{"hidden_act": "relu", "routed_scale": 1.5, "norm_place": "pre", "rope_fraction": 1.0, "qk_norm": false, "parallel_block": false, "init_std_qkv": 0.031, "init_std_o": 0.00732, "lr_mult_up": 0.8, "decay_fraction": 0.71, "decay_shape": "pow", "max_seq_len": 768, "dataset": "wikipedia_en"}
Below are experts of layer 2 (counted from 0) of a mixture-of-experts language model. Rows are named router (the router's row for the expert), down (a neuron's output weights, with its number) and show model dimensions 0-191. Each number is 128 + 24 x the weight over its row's rms, rounded and kept within 0 to 255. Numbers have three digits each.
After each expert's rows: "comes before" lists some tokens at least twice as common just after its tokens as in all text. This comes from a sample of Wikipedia text that the model never trained on. Tokens count by the router's weight.

# expert 25
router:153158120075166140140119143136140139138099140107132123134116151124158109135088138147092113166132167117130127111146170131112120105125145099106126117158117103122162168124176121160123159129157127111085146067079139157111106139153114121145118119134161149134077118107165132118137145121164133171150123133150133100119126132116112115174134136119141080141072117126130099117105130109144150124178135164181145162110153099124153127131158104132144146083102117154097114114096141101182130102107089101168161098140101131155114092118116142114136104154136120100081128116124147127121109136195103142
down5:122120089124096090097161061123158113075153073127136119153136192135094126120157107174107157131116112141109109135111121118110164111128107113123168133124160132113104113107116134122130122146112136093120150144159167127145149164132152139096134131144136112090135119118110108110066102094126112140098132137084111156114146091091121101144111121092164136107110141129162147178097141109093138149107113146136121149167114129140116121151109113165143132127141125171125117145099172164138120128111114113136162149117133138183121137146112085076103104136125127150116169134129122160073117151145118175
down6:090121136134114114138121132120113123116095127162064133095071140113102124115145147165157128108116130091092103110163163088135141146136162171101113088115132093142090142160116134108101170100179164160121135090091139144140131119123143140112109147148089074160079118159093154140130125101109087109113137132088091095124117156133133066170143152136111118122122121119110122135133157102140158122127116107133140112112130149138090127118156102111133121140103123182141091154135114185069121111113132132163156135094130113126137139159113097115115115146122108143119118130148134103155087104118145109
down7:124100114138141112101136133167101143125140150123130141166160117128125123125113112137101143119165151107083133145127138109166096124104101115121117063147154117111138098105147119135133130091093126094102102152109162130102093166105142152132172115152092137136170138105142093139146152115113114090124164147150075100102140161128123095156120066162157169096175140136157144127131114083106137123099118140137133137135130184130144106089129125139132130115140128128122126118098112155150118115163111106152139111122158133071072147142124110107153090157149144153138100134152101191131072133112131095
down8:138152134165111134106119139147083119114110110128143125137117100111141150064163122100115106167140099116167115153177098085109109102151160126112082137147115161135108109160155172084161113108085131120173139133139145100142077116121136122130135155166135175127147128134094145100156121140087123141124140145128141141096135093129081159133142119147162155126087135123138154134120180102116157102067128112131169087139153095156145130130113089108124129146150163130148110122128126123130172109171151151142138121167123134125133122096112135115109132100094157123139097108132141120152060102149112133
down9:141101136141103109088130109135087122143127158148148092145129131149109113145101108103106108140126101116133142183142108097156143121105075148128130108128141130113145101136173088115160158101164115111115109128123151145100170084116130096121123136114151108197149147108139164161135125127133156146138112130153124146129155113105145122110166161145136105124091125089121127122073138138072099099150145134159149168113091143169114093122097089156111154111099162147117151140100135123137117126112123139078168165140143118096093154162124137193099150112146148116121127157115124146127136138083114078
down10:195145090095123107163154113129127153142171106163153144116117141121105116135170137155098160077107133104135157119117182153122131100101146132146151153186109186072118109110139103124145143156150108105115149137123110114113083124092107105125176092118119118141149124094080158134153143141134145107102139115125118137165141157131128147124106157094141109142117109108128152112102108152138109119161108157083088159136145118136106100146137134121093092076119100108171103133149120126152114107121168114084142131104114111145159098124144158138125088143096119104111144123134137147145143147098165121
down11:146115117146161128129185125115121094089104099092118093112100158123099145100167134125112145128132133111128093123163121132133127132108093127115110136148141116095122112121136081148137154166132133152156113134114160161127116126156087128132109133139177144127123161094118118128151111140160155178141170164088155097121129125091121140125178135152117121115120104141127101091131101141185134170095121099110139108095106152104182101135100074128139151122128151086139115089131106127093153104125135116145140132148122125088181114146131163132123130147145093113106162158136118109079171166073111150
down12:128139111164144149123103135088155093117137117152105105096139141103072117124170137138130142173158104096126142099159110075109149133075129116083136140122115132149105135098103099118103109134160113132154108154103107125117128166122143132138164136137159121121105099162158148124178098136081128091137114145217130102088148139169124109159138125091148128091122133112117113161150162099120114134121151121139140119109178172137154155105138164141099160082103113109129135140125111137128118129137115100109174093148151106136146120121120163128109127119118168138146119164159168172149104113119126116
comes before: " the", " ", " a", " 19", " his", " f"

# expert 1
router:134155149129129163191098182119105121152129135141107121122124134145136140118118136104123104152125127122092163101127124101119114088142135117101154123141119086139139161139153065132101102113114125146085138156140133155073090119135116095176115160121107119148093107105107167116169127121111118172133136178136146118104106145108123146148185116139144129125067153125139130109090109145145136143137131153139106129138100094117150154152137126142132153091151135105152151115124115164151074114124136074179140062135125089137136104128118143109164136145167125129133155173096096111092129113126099127
down5:124125164137131126141133144125151149114099098152126134104184111128130156101186106147098101089149098162165071103183071138138131134130161135142158129107102126163105149094129110115149137139161144089131107163147131135094147121105099135186111119152105117123126172123138152107128118164134126122142145089133167115141099143152109080119152105138153104119137123087125164130121141162120156147103158130158116154139125134147122126122137194159166155166129126138129096123136074104116100138154171124094165121099118131141158097127117159148115170126101135165137119116172120142098125132144134144
down6:145131112124138115151127132126124110112117110120144124125161169169152136189137103144136151148143155099156130160153126093131138112164126120117171160133112117167094131128149084175126167080129105101139120109110098128162104128112169118163133112093082084162139137119143110114111131143149137129144118135139162162118125148154113171132116138119121174158130106157124135163122118117135189155169155112187140160146175149094142109161092117125114126159116160126134173144127154120130114123096100130174165112122115176138095160152146076117125147137158172127152090140133147104112122112131153126
down7:127106130153058123106149165150091112133120115139078153111128146098143164089117129137150171132162142124137103129150093133125130200146140150147133131148144106110102124141110136122132083131145116130151111107103114159136154112141145115101100133114132096078157117081084136155173150120105119147126125133133143159092120169110135098105100124132113148182119129084116137130121145128132135133147112125141119144168125127076161112132127085137139102110121132083156118177166163121140163158114139143168130115169124090176101135161162134101152169128124129100166112088151119099108127140097119114
down8:106117116139122096142153118094124128099165130149141144155107122110171123129117073169147119121125101107143158124144166125132121138121163151141127123187113173138125110146175116165117159115130133119112113118137136128126099126131156078161119152104132074186090185170136106123142137090178126109107132126145162140126111146142151140156116130136122128136144128125152133160100098136103180132130112118139168097128125118086116132139127136125149112121111144159100111143137135155121165142112099130097170186089147158114175156119113137120089115105109088110113074167114135118146076164160151123
down9:137140124139070119096107148138128126160139124126126145129120084134142123134100123143114157107107150113129108096132128125154171164079073153158135147172148099102129115101097129126150105087124117102138161118133128135103140130111129132096101104121177162135096094122155185132154113100080120115088125132138162122122119127140071097136121127128112082166159144174117155129171102134141150115114183094083141137125114104145096130150129125123132089121112159146155163106131136152179096136160096157106097113093141075121159142093118123121144140101166176122128108126146135132106134149153115130
down10:123078112131142133100166103127084121129125173183143126144176160110127103100109130153140151124119145074184131131157126116129152114115138120148085132140113085133147133145101179109129148124133117098154130142107209137127164126161115164078129155140116117106132117132078090157133110120103120152193134128126154138109147076129097114118146111117158173136147156130136111100133109099121151145159113163120163150082135131112112093115141164136139158118094127140126118140098125121124114139073109136126100122126123119131147149118171113143156120147176110103121105071153121114140115128137118114
down11:150163112141153126122164092122143101096127140129120116144122129118136116143140155113152084144126096092108118209154114122103154126128178117114124126163101135126121155116131109152107113116115163106134141118113121145114146143134090129122115125165149114121127129102161139083148126150114121110157111118119111161127107121151137107120118138114146137169095118063129185160149126129145178131094120081164097124068110186165101130130083106151133121157143149146117103178099125130149142125157153159128113140130106107134171105101165129101116150154161164135120106107119074160151096136089146097
down12:093148155109118123149145097113087150191156121149108114138095099095103089091120162159146134124121128138123184151123111160109091148107154141167115134120133164150090138153147155144124130118075117120125132149130121099137136111118105078090147133085121124103112177108097135169106161130117162158109137142126159106144136131116117114118114080123123132100142126146176128189152179099116122110135101148051117131112126149127100105111141123125123148122169114139140125106116120172140134107123103147125153117128138100141108132134103127129087131115102118136081092113152098145135139168160076124
comes before: " the", " to", " in", " a", " by", " that"

# expert 5
router:143179139132127129155135091117128127166119143089107063098100143162173093059135133102107142120109135155135150159109094121113128123158125116099124150145112110159136111108077106146112112180140143134110151119156072129115154162121112124135148105127136121125135087114174076130097129143132154122096101119132096117076105155119121131188145104113178132111102142146113104112076128129177147125149145152127152111087149118092154102133141140062130136144125154103096129102114132132151107109128139148127141150134140110151092126080122126132118101105158137106139157126134124173122124104138142134
down12:134075104119127117152148126174150113171122132110109124128127178156165139132135176101148111124139144143104125138155096131092159114138135147108136164100153166095134152148129121112135132095116119108105158110118150080141136142153126096129135126127099132154099132109145144146095145096151134120085162106173118138131137127103144130091128112133108110111138167125115124140118160136111109134105108158061116116204151169154113141121109121170133168153132170112128104142123099128131133101170141096081100121117133189160127115104134126140107103136166108123108151174146124173170154140134152174
down13:150100155068150123097124126123122097136118139161160126129107190134106126117141115125149076125152171146130124138124153128187139144060140112133140095079130128138150090127088086160137142139139127123087101152126169106151159154184142099159157135120130152127117119154144140123103141109117114162098175156164138171129132159148102083133112151130105108129128104111144108129122156158150112124108115110115113160119159113124157138130111121144115111103138146085095138154152116132139128122071140094126165124189112134151110107151124162137086124128162133122117091122085138139163140149113099116
down14:113141151147114125122128144145174119172100182146112143117161140137138076125158186095109077188136101115114115115119168129113127134143136105164098129149177134162111126110121118103121148198126128140138127118117158177151156115113107142131098103102112141097156108101135150123153117101074115152162131113135170183110155112125147120108124151107125127105158147073126118115097117099104112110097113127128161113086147083129104116124105106178154134116098112084107141140134134121096131124103128161121144138125076138112123087101155122121122149134089155124146143152151152132126099124134119108
down15:176125137085107140126144191140136131124094153149142092126108138110178072137107149178125138125140128119111117109136170093138128163117108173140135090146125094153128087156134153139174127099136137148163144097147116120149119148123102124099105124092182136149096124131150141133159147101160152126128127169171149163081138123148091163087133117149140149126143105148129102125179146145112120100172082106143129136113142126137051124099162103150123132130118103109164119137117156127126117133128118101120152118136156127166148140133098107148107124161146134155152132135114147118189130129104157107
down16:134123139126094151139149173117113167143147143114141124114120114131133119089126079069119119123139110135099155106096141103127137135126131147155154093135138125141135210136136109132123137123120102124112109128152114130168135143118122112137139121086116162122118129116098052118114140169116129087114131143158125146126109115145127077139134160079145116105137149127136080183180143172097111112142137171098152124123126097196144141090124129127105129113107087129150079146116149098136136100115143111176132126142102149122122131122149162096144138140086140126151158122118138177099071136085141133
down17:143153118120148105188094102086127153150126155128161155089128109115111142136126134140115161122157128116134109121081118149117137136086072118132102121129158101107167119087149137124146122176143159078139126129118078159098117097130110094140152089148137120121132167074134150129105102134128140112088097080127131134173109143095139133125107123166106101140129094070151132103138092117121103121137123127078123173110116110121105152156089112123131115138145097159152144156152124151125139164138125070115130153094116113143140150167157159110127146141165126103115118099103083130121168115110112130
down18:136114131139149101170097166123133135072109137099117171195112142124076136146163134159125096160109107125129148143125132136128114114083075179158143111086153066149106155115116101098129153129155165112098112120133128091159130106130095146159138101142122164156130098133121128111113130113145154165130118116157132129149099155115102186123148152145129136107124126125132116119138122161117140112110131102147130139114151154150094142097095119140104131101127137135140094161132117148133127090124109137151109113147145163139151082168112159109164107184091119175088111154138149140092093143124106114
down19:144141154161126112108165086184116144112116150134092158115193105143083117144144146130126126153128088113126134145106093107160108046115119121131168124094150063104147130131129137132141114108104110140135100170130115138105104155173119093146179112128093121154123141123141068125151133119102142134138154144124115103135093159144096115132130111083120137160172155095124136126148134119106111131118128129147104136136130123163109085124091105120139143129148135106147140176118130156141131132080130082168143135120106136107121102108135155097152151115134190137168127143109111155148135145127167146
comes before: "|", "-", "\n", "==", "The", "==="

# expert 20
router:126154115150156180157122082140115155149114120107151108106117123090147131120107103108131126152110122134116109110141147203114144062151149118102117132133117120116160127156117114162090123204132193161124151123126149154126118112144168111106117138133118147133118098110120146137140135085143120166168116117159144114115097114138112103173141095120136117135112128178106086084127103152120141149173133111115124081132137126111149141120156113160084152101144131116124163127109138112136111092126098125126167119101106111080103110145112156111158071133124150083106133138154136166140142090130100124
down2:120081145132123135115131157087098140095114112139124094126130141125151118127117154129157148172107133165068076141103110148144070143111078094103127167118127126142106109109106119160122121134131186137147143156145094169144145140147118124094140149117147143119124127122111079126122147145105111167104107093125091160178179127117120119099133141154156134099141101157150135133097156118165127115136095133147145139124103127086174155126136177103145122126132114133141186134135108143128147126130109128075106097106117133108093134172143148114124157118116079134109138128126140195128156160100099119
down3:177133085126170103112118100144131112111134095140121137122156156160114116175109164140134121154125121143118166138139119128116127105104136131124167137094145138077095197113103155138154153113125148141174101146147128140134166137167123149152150126133112119155146093074109130104140136149105081159092103137094110160116122099137104126131083128152145133154139178106096118159140118194106135152107125113136133141142157144122087121108136095165141079116113173152090123103158105126121117094118104100152171119136143121146147122084139114173165136130144126122154175115147135122123095117161129119
down4:108138086126132152123109117067106106129119123112140123118102134140132163098136164135139135126159145111156106082124121103080123150136111122122118115139114142151088137152119116138125124166106119123135130119105185061147158108121087151132120108144119141080076078141110092145130089163115116150145125141165109119121162106130123141116164137148155128157114108155137125146144148142164158091196175109102122139119120151151167135122135102133123112120136145100102102121131151104109152132160149134117094101151130104115155137120124196153105111139163105102117141106181115096115109108160072093
down5:175121140124186127130117155096142135096127141085130189123153126124117100113147136112130124140083109102136156147159133124134161124108140123119145129126121137126138131160077122146143163109161156086117111115120124123145158139095099177136118165136172098128117105132140118098083158115118100136072122119107129124147114127148164110123131121145106116119104135141146110115148117161150114129121127132150099110186131129155096131128160110110108102155147130178078096153110081143115099149164118060112169117116115123113198130099109122121156142153087107134118089101137127123079149137081098124
down6:140130119117124096107137139133080135158123115150099142136153151136116125082094143130142109129107130104105118148131140092125107132142136093140115078143160120133165144130110126097113154111149178138134141112120143086158129095142117131134089149116122123152106169074137115151111188142153074140095119121135158114101143127124117138148145181103137139095138143142103129150106139207126146118180149120165126150092117110092113152186170119114142146109126131123155087097089151135132141116129122120169132113163126107115155160110093068115084109136165140118092152114109134129116119119141180106
down7:137156152132128157105134137116106086138167083139106122135160140122095126134134085152104142112146108150151108122094150186117092162128142159123132154177143148136120142135093129124110136161115108101144118103161103109147193136067135105170146153148109135170133136128140181100122114124180107183152136076124127128079113135137120109118119119126135133131096114163126148146124110179104125161133142143101120153100113118132098101111154099168172095147104127107088124142173103125123154118135166131094126125160145151160151119127102129146134112134090099109111147119110163130105125098171113111
down8:096102120148145107100144128122128148143148109110159159117156119153133145158107102166122114143087148186145160157134119148125099110138136166108162163150156123134161130129116159130125133146106114132123133120147118126117142146139166119128073113125147109094109114140140108103133123126171087132175081110131067142128141113159117106133119117065072142141120119118110164094135130128129129110146127128159111102136121117087149086111140101123196132136096120098147082078126158146103145157144144149108139143139111123120112164176089097092167160128118115138109078095122154085127141133101119091
down9:078126166132130150157127137083143152172133113124137123143109116108130098107116119110170102097145121109120117150160121172105097121106109115152107169162139154158146114134097100142110096112170142116163154128130134104111159137149094102111128092160098163136172084124095134119107115133137141085167158126159091058139088132100114126143148095106126125123129128119144139136145145108113092101109127135111118142146108107106141114106149147110184167149169135096109127100124158101116102125153178155114127126110144129109087143125106140175154155123133120161149137118114110203115151145147095132
comes before: " |", ".", ",", "–", ";", "%"

# expert 0
router:145155142133124125145117137078063135174146087151113136145095114133168122146125168091116076125113096179134139182135178135132131140147143144094112143122127117124129070142115061160111086130124143144135151101156118160090112084141139134167126142102105122127161127134115148114154129139134116095134119116107110130137120134079131124173164106120165115131117169132127077089113112147156146103141104170118141121096145125106135133138125100114125151099157145095081146118100089145168139109107155142167137108134136132087157124088117127148127126113176148132125172107133128138101128131112095133
down5:119121129077139132111116152193154120108141129145124143120127172129091164104126110117113159166139156126105101147163085149158098136154099144167112138155106114088128126147120090070151100126083140122170119126130142125112144085134125128117147148120082131139158158172103077099104110116142150110123131138099124095093123157162120108117080149156127105109140122135148110095129128132149072153113163137181118121156150128136111134115110115136135122167174127091096124108137090154140099118126095153166143162149137143131170135139106130092164101117165135154099107114139100125136154129167142144
down6:154124100112166127172100123130125091171101143143091137156115115145110161118137154104169134129129118138142117062113075122137139136117113134103095138135168155120119150147134128128116163101106110056124153119179139121090093095116139181126136118163146121126080175109141129132153129129090101194142144150132121121127145127103103133071127120146122126145144150133164102143146164163113109138104153174146133167106124107116080107125155147136135107132128132071083107107136090147125105133132143120118101151164160109131121130156126152130130113158131150127166142119122152166129134107115095163
down7:128179137155139119146149115120087124103120135097152136135101123142133129094129156120133126133107126130099145143111083139165141134176192096142161115184131134162126108109112091139170128082133128112084091118128111116089128103146137122166131120113161105121132154097103147135138124096160101147109147185110145087091136138105123105154137101133096129129090122151120065145097139155139123155080134140113092160160132152153119099124139152165125108134136142095169117129152150146132130119143107114138137114102147100147152102086093106095124096135137163119103134097135128157111146186163080119
down8:158107140121126133133113136137122154151132113101104090149169162155163100128099130145102151083163131107117123136090151129134113115125151156147110146139106119161098121088097156113074156088100124127124141126139121123137064105115133110154090138119130110143154126150105118117108121108119147157114142100113117173100139134147122157134155166163152112124142157120172138159164130092188111121152124117106098112132140140126154096097108114154111163152168142147137186189117135103111110131174151165074135100107139099176075115139112087132108117140148139156132125113145132125095119103113165122
down9:140119135118133118099147112164105095146116105100145161092128147085098150092156121163132121124104140103129131148173126145159099121139128162180129109103118154139139144103136108140099095145140175145103133120101122109127147127142114082111155105129097135128122105102125149156133130164140144151129134077154127184107124082113124158153151150081122123141145114106136162122116106093135143144128108136122127135098112144160137151086147107150128114123115144101159098107175117121091139142153127139089115178109154097172162149147131153102159094160061128122095131134181089095153151159125120080
down10:110129123140130101119171107161136128135132128141084173118124150124129151135090119102099156137142130153131132180153124149132105141115107137172114148152096114141131127147145138098125127085162108151122106104127170122129137170184096152147094161079123108146128102166144114105108171059120114109118120123123133128170132143143113106118135119119103124175121134114110140155168111161123096111157162141154159173150128165132092136119121118132126108151087171073127121123163095082144138181140152158147098125108068143148133120136132109085144146143096096124097121157110132111119158142132121092
down11:157156110125087116120092126158095160107146104093165111124176113138099149107125134154120163139145137151069123126098132117134109151102179111140136134114142095127131172124106122156084150112136125122071171134149133148120123120117152086156127116113142118152132159127145107174129153096145134162103131152061109135148098169165153091156109106101114152131138123216145138159120140141121118106117084164125096114140150138181133157167138133105112098125137099139148144148130143153145114132150146158129102104104129138149139143139092133135095165142117129101137155162132151100133139116153094120
down12:111173113125114103149121146130151095134162140132103156116155159170146154145112123109113124103111113140123135122117111094128106099121196130120076122086147133129161147097106107132138153074135152175095124136090123142110115118118133143123089164137133081135142187136128098189183156109124133102136162078148145116079086157120093093118124124158101147133121119144083138141144125141125127117119131103134121100156118176133170129113092138145169125114120141152104151145124123154115146163145123114110115136142174131126101134112118144130077132164125145157152081096119122153130136121107175154
comes before: ",", ".", " of", " and", " in", ":"

# expert 31
router:134174129101155125136126155122108116110106128106139106166133176134134163063115123150114087114094110145133126080105110129111133136124146118123152099157132100084133153102158116135103114131134104137116165108155105151094129150137104122130128120124126130148118140106112120137161101165089158108096120157148115133092123128078143105164143094107151096125148131122156093108102117102120129110124149175169144133146152090093159112156139177100113138108129085101120123092112128073137136109128114082173145086143147097153112103140114113141127093111116078146127126127085126129041109137120123100
down6:170125109156087102090138134141070135117160132141107117108152146148121140140111108192147139162151130122136138123138130127119143104115102089111097090075101149131120115094088089137139136143128127176137133148161130116096147097085145105124096164151138133129102106085131121157120131109108154099099099115110149155170120163127118146072152116087134087119145122129127130162131136123132151121134138141165160181111116123155116154120141127084127127142175120154130129122131069140098147172111136134100153135132145138150163147096118106144140139112153170116146164124069098154138150118113125180
down7:131114141107075083126136173140127149150135120141120174127151128153137084114100089094081115158108131126117124116094126103108145111137122133124136133146116119140152160165103108111100166073113134103111072137173141143097190105151139162157112171121172134162085080096143145119132141130120160133108098141179130125150155146136137152109183161161118115113145090116175120172123145139114142130146101131121106095129139143135082139124097105121129137125111131171101100155142132144107110133113120085149133129148129115081106122109133119127141139134097102138143115123102081128156113106118079148
down8:160111117148110131125152160087123167135090127122128080111146083109174088119137132115086109098134095114103151156151116108130142160132129163138116125129176130120133127128106146088179168139171150101151136110161114112119130147109149171173131159142150135121141150144166124161124116149131088150132166163138161118156129121126055187133117170137124163134144121138132110126124114137148114147106119124145117092116165137135135139080134110117115150125158123117166124117120121123111111114172101157119192123113181121138110143143147162151124092122128134094119158144062131160115114155135122152
down9:147171130120121113101122159137169126124089112123168123131163164127130144098125115135145100130129120157158082126136144136089144140116158073144130128090136148161155112119164112141101133136142121125144125152122076174128095161133139129121160156099139153123113125127121117081100124127100107123164167131092095144095126113146086118145089132110101100148151115115140174099160127058165120145119118084124163119139085129147124109133136108097092093143153105136142129126154110187123124125190148117122086115133124168111136097118166109092076119103100128158121131123147120134107162132089132142
down10:126116092156173152104118120126099125133167169115131117148163148144100148154134085130124178178103118158119155137134132153090128131119164118082149160131093141096184143115161127162128121134124116128108120142137127142120120187120158137098164127116125123125130133087147148107123134151120091149098098114143189111155137108127127188144137141107163141087150170134100125122132170129126146130124127097155124083084139115166144151105135170114164165089172119146144150153121130172134162110140138137142129102136132143118133153119109153132102115125151162129125084145130182138111126144186143148
down11:177125127149107132124122136136119158121175136090138141133125124172087168111145139144095126107119097153108166158100121111095152139150146123149144145109137124140159111099149142162115154161149130135100116142141107086136139140214163116112098074116105142102124128155161127155151135187145199151126160156161131135123150135182143111101097109128148120113142127111113090131119150100128154138096141134110124097116157135150107139146112140119136101136127105160122111099114161115134101150120140057134134158145111122182116140138125100152148124149128108141156120108105143184164139098097142109
down12:096113121133128127129117116129146168158136117130158097116140131145162158104061097134131146149078064077094121093106169158128142084137142108139103119139116148130165098105124153105099108117101078104181172107097096125156171135091114137136137097107114105128130130113108161116147150117128126167102114101125153125114118112142104184138103168085156127132122142135145119106097076147119103088177107127127108105158102128148120140118166141101148132145127116133122115141150135111128139146177096110096135123112085140121128124162096089134138114172124146103106130132115144122160145134108108163
down13:120160135179119129170130137166131109199117146145124133143154156191140140109113109127112156126148113070128093157136132117129150119143149116141129136144146116114167147140075137122120113140134141116118150120125146159112115176154129141149093100082122120072083124131083131159159145100105124118129143093121104100127120145198114139086139176134143101130105131129140098154133142095147092118115170109129136133084134116143096163106115129111134103148140172165110139131156105157091104104109118130175105183132125118126105125144113135113145117167119104086108118110119163110145102141097109149
comes before: "\n", " the", " The", " 1", " 0", " He"

# expert 15
router:116113146135138118162119066086139102139074104154149149122148168132130126118096139165127146163139133110103131113104123144124146129127175119150127140135155136098133123148140152143098138135117131166117165150135116112081109144162154125083112093159146187134104113112108149064153140112170138131178123145123127137125099122085102131119140123108139152108136120176155147107149127096149135133102171136130102110139097094103129125110132141125124166106129135115084091122125134064128147125161129103179164129099183110094134120105097138155115065148111083100161126124111122126104154120133113121
down6:124097121189143124147124100151123127151102113146143164149127148155140103139120136121133104123175123129152134097173142123137130172092126135126149140144138147152133150129133126090169130106125164155144130156110144103129086149172140113153140146146125122105114141195134105084140125130176122130157122155132125128140160126173146126156142146125128105098135130144145135120131107134099168122114163093127177128165147116103153110140130156146147200189132118122164114087150118110117130121146124139106094134117077181129154159167096114128159140137171113131173137160144125142099119176084174129
down7:108093114125115120145133143138112095140134120118113159115116148107157105124139123132121160140172148122133083158141147166119154099105148111097128152146164146135134139101083159126173126136146108103139136112130120130124109142116126109155105107123155101135135141167095159113150136149138094128141075121126106160164108115122133111129096120121135140162122166142157152113143098103109097076127113135177102164118131162163122138096135119137157121098135145134089152120072102142104136143118155174113080118124063134135109151111137064097090135123155074144131098105155176073081129113154105114
down8:162134129133094098115141169094115140120153111174132138165087115111171134106132199121127097185137132088199113136132112092121150133141141171182160143180145079115148119127120125120138094121106160110150119134106132131142171129115121093104127127125138128130142104118112120115139099099104144122130134147147118104146122164109136144144098144087082160127113118121100146134158102149129144120104102150139135134145139139126155103140115136151103097185129149138135118138131162123159098111111130157127110073138116129156118164118085152155133142151201106156140144079100123129142163103104133126
down9:150101133139083177154073139144108131175077126158107150103099117112115135128120171136138131151085092141145071147114100158111088162172150159120125140116107105132124099126160131128135113127129133154140119108118152099156181130139177097156085160169093125116117134135128129109098143131095131160155143147104146117144103140130115116121156171148142135118098146129137130124110157135118114144109095116126081160108133102169131141133099135143161128077109143125134141137111114134152111131144156191157086149095138136110176090136129117077095104145160165139148107138138111131120101154135155113
down10:146109141112129142125141139153110079139151135131119149135163115132108161090108099142088128124137111110131126152126107122126093112170099107191147136125093126124100134124113068154143152131133156140150045161150124119115108146110118144169128087166104180105119137095128172145108141149085116132112129087135160105160104091154123135130165158105144111169162137092130126134134152124122143147134158139101110146146119117107125136157120154155137100153144154143151124094131080113085151102125171117127154107116164121134155110151159154175119132173120136134113167086107179141121145121128150109
down11:139154112149117082103122120089083155136158125165122077136170135127128111106128158141111153091142119096068129116126143103144141091103114155154102119128163110105137126134118150099165116151095102148101125092127140168118113151094130139128142156114120127094183131109118141097123144132148145118117146129138111121171164141127136140141143087181160133118108125129061076143140120104132157130155145097091150139131140157161108140165163093102123114148138096124134075144144161087184158129106128155104174132114160127157125104112145150134153173146129139120121139156121110126150122122150175122
down12:122131135149157136159103125130128164142126126129088130159108127140156139108082102140131139127156126146094133119109109151166093101124112133139133169147100116108131134136133131093089123148123129121131099138147125088108140113153132062127141162082091091106132104115145135126146168170123147152102114106096150147156121159136144124168092140173090128071112127137148103153128178118111101138174170134119121144155133125146100129114087121101152134173076158096141134131136098116135086110145098090139135105152145147088161115124123130156127109092104108099143175167101086164149136147162096104
down13:110138140121073132119160144119127057163101113115111116069150112134122175113116108096103146107116149096122129104139170127101067144118133103116154090107144140140106099144112160156137122159165159164174094128149125138103129109088107122113099146132135116075122151125116126119179104123106126141160117116143155124159112121135148136113121120154124116160157129092162107139118156136179141119087113093109119153140084142099133130142157152091096142086156123128141130136148133111104180083097158132088130168141147124141138166131141115115119169134134163140169126131140155112081132129128131104
comes before: "s", "ed", " of", "ing", "y", "al"

# expert 21
router:141153141130137148139116147155128154165134100126138103108123155098163127111100128128109124128068079073121132114124123173114124113181134101086151110118132111106127137117139089168109123160159107142085160064144115159117108100170097122147133146157122133138117114104175157122165126130113141132126136129133131094137121147146132124147123115145115142112105159143150092112118125132157163114149129157162107092144154075113155126122176092107096129116139107133126124082120132091120104125147105130144170120108147103127103086114104140114170121084171124118170091140114096175111143134145144063
down12:115143121131130147083100126110117106116125156100123140175135142119143132132148118155149147155165063132153130084110139130149120163109107144146129092079110163132116102144155110162069162080121128075084143119105139100132160135146123119132161122165151102096142128157164147097117103108125136101145136127129143108144110142169104108123167108127131149114140130104073133122164161110100108132105093125138115143125126078139153173140144150131112170148108103116120197119183121145166132136097117119089164133150110120169130102115103131124101135127107119154165135122150160146163103147154126139
down13:108161131110136118142118152063113159118107132140115119126162150124165138160112139092104141090121137118106104126120118133071114149104146107142118144132163154118118112111083110134119120101127139145084144132125114156103096162099096163137155139110094133152116166121132115091157162106128128109105106117125130127080122162162112096104124107129146103132156087128139119177129114153129085108098168122141083160144138086125100152124102123140155131084114130153154168150129133136106121093126110129104138140150081141154120176170151156105089187123072125129164126104117151098129124105134071128
down14:133151137154074155122077109130148132059112116127114159130142071159140102116111133096109162149134136141120124144153115135152095144159175106126127136085120148117109125132111143149113124110158140159093114073129157096131102189098097138133128087100149109149127119149100086109117146136125103110136111145156151109124178119091147153137136143128137104137136139107151091135108124157126098134105135099085171100157129123094153103113130119156176089131109185121113177115151159131147166112110102130138123115133136095136161126143141157141143127125137112090105104122171125149096135184142145136
down15:112107155118132130068111099149081107132113148157135102176093128120151116160129125108138104153070118120145117105099129166151107101151114141115134106159127108155131126144150161109147144154108113154163124118125132082153141110087135134135114120095123126093153159139105133142119166174124078131134139109153117084117154091119138132115159153137148071156124146133127153158131097148121178144142118135152152103117069101170122138140108076135160108115121132157159174122098138158130139102147142136152155114128101143116099150111143077140119097108111128128113101106095163069125124112103093146
down16:141127126163099135128143071168114119127102125125152108128163136190151088142109151137101141122100155142107068104102143110139175150187113102157127128111106164120138099104123140099105128152099153119119146090166095090122099161143136121117111168143092110124111135142170108129109109129131099125134136114130117077126096112132099127137112164130140121128149114155118126134087145145129133123150074136152133119101150123144139137115118155147101094124167097146101096180155130118096112130147161152134079081108102153138146160124118136181079148167100116109136140130150122140107117099084114154
down17:120154148176109124128109141120144155158085156146116083178160149108136119171147109113090125142163100120154118169112068159129112107108085139146121140131107110062127125112152121127100103106083145107103128140135143131126141109081130115104090135106127117140153153140112139092075141108114138153124133180105129146113102144118115121106133155119148160091136144123165127127109136136105125091106130144099153131148126106116135131154100075116092194135143129124082105136145114143118136099094141142164113136150113135110120111148098088077139106129167152156119095121138069156120129154128124094
down18:126147144140143103129184151138124142089095103155138169118079133136150147153116153106125078145151137136116117111141114112101125109112121127151122102148133129086140084154133112140133090089127116133145132164145128140098142146172097156120161173135125137148137132124093098141116118141075087124129086146075159149144142090121129175148122094104105097161146165134175137153133158163154139116134088132129131148134155122144154094132103128134118100184124143178133123120118109158107117109144155083124141146095080093162151129134163111130121112107160131155139070113103073120104118114133125138
down19:117111122141146108151162174104113164120139185133142147103129143133162140141132127151136094133121104101110140103139135163141166172126176125124139167107121114145158118085072059105129110130136106097097117107118127127149134122124135142116141121137102084123137187082148173151173130159122112111118126114112112141124106132148185183140101100147165123131146132171137165113120149128118130122105146097114110145117133111173136069113091160161115168131104108121145133166124123128103139125146103102101103102100101129114128149113156150100166138130106137170114161128100117143179114143144128146
comes before: " |", ",", ".", ")", ";", "–"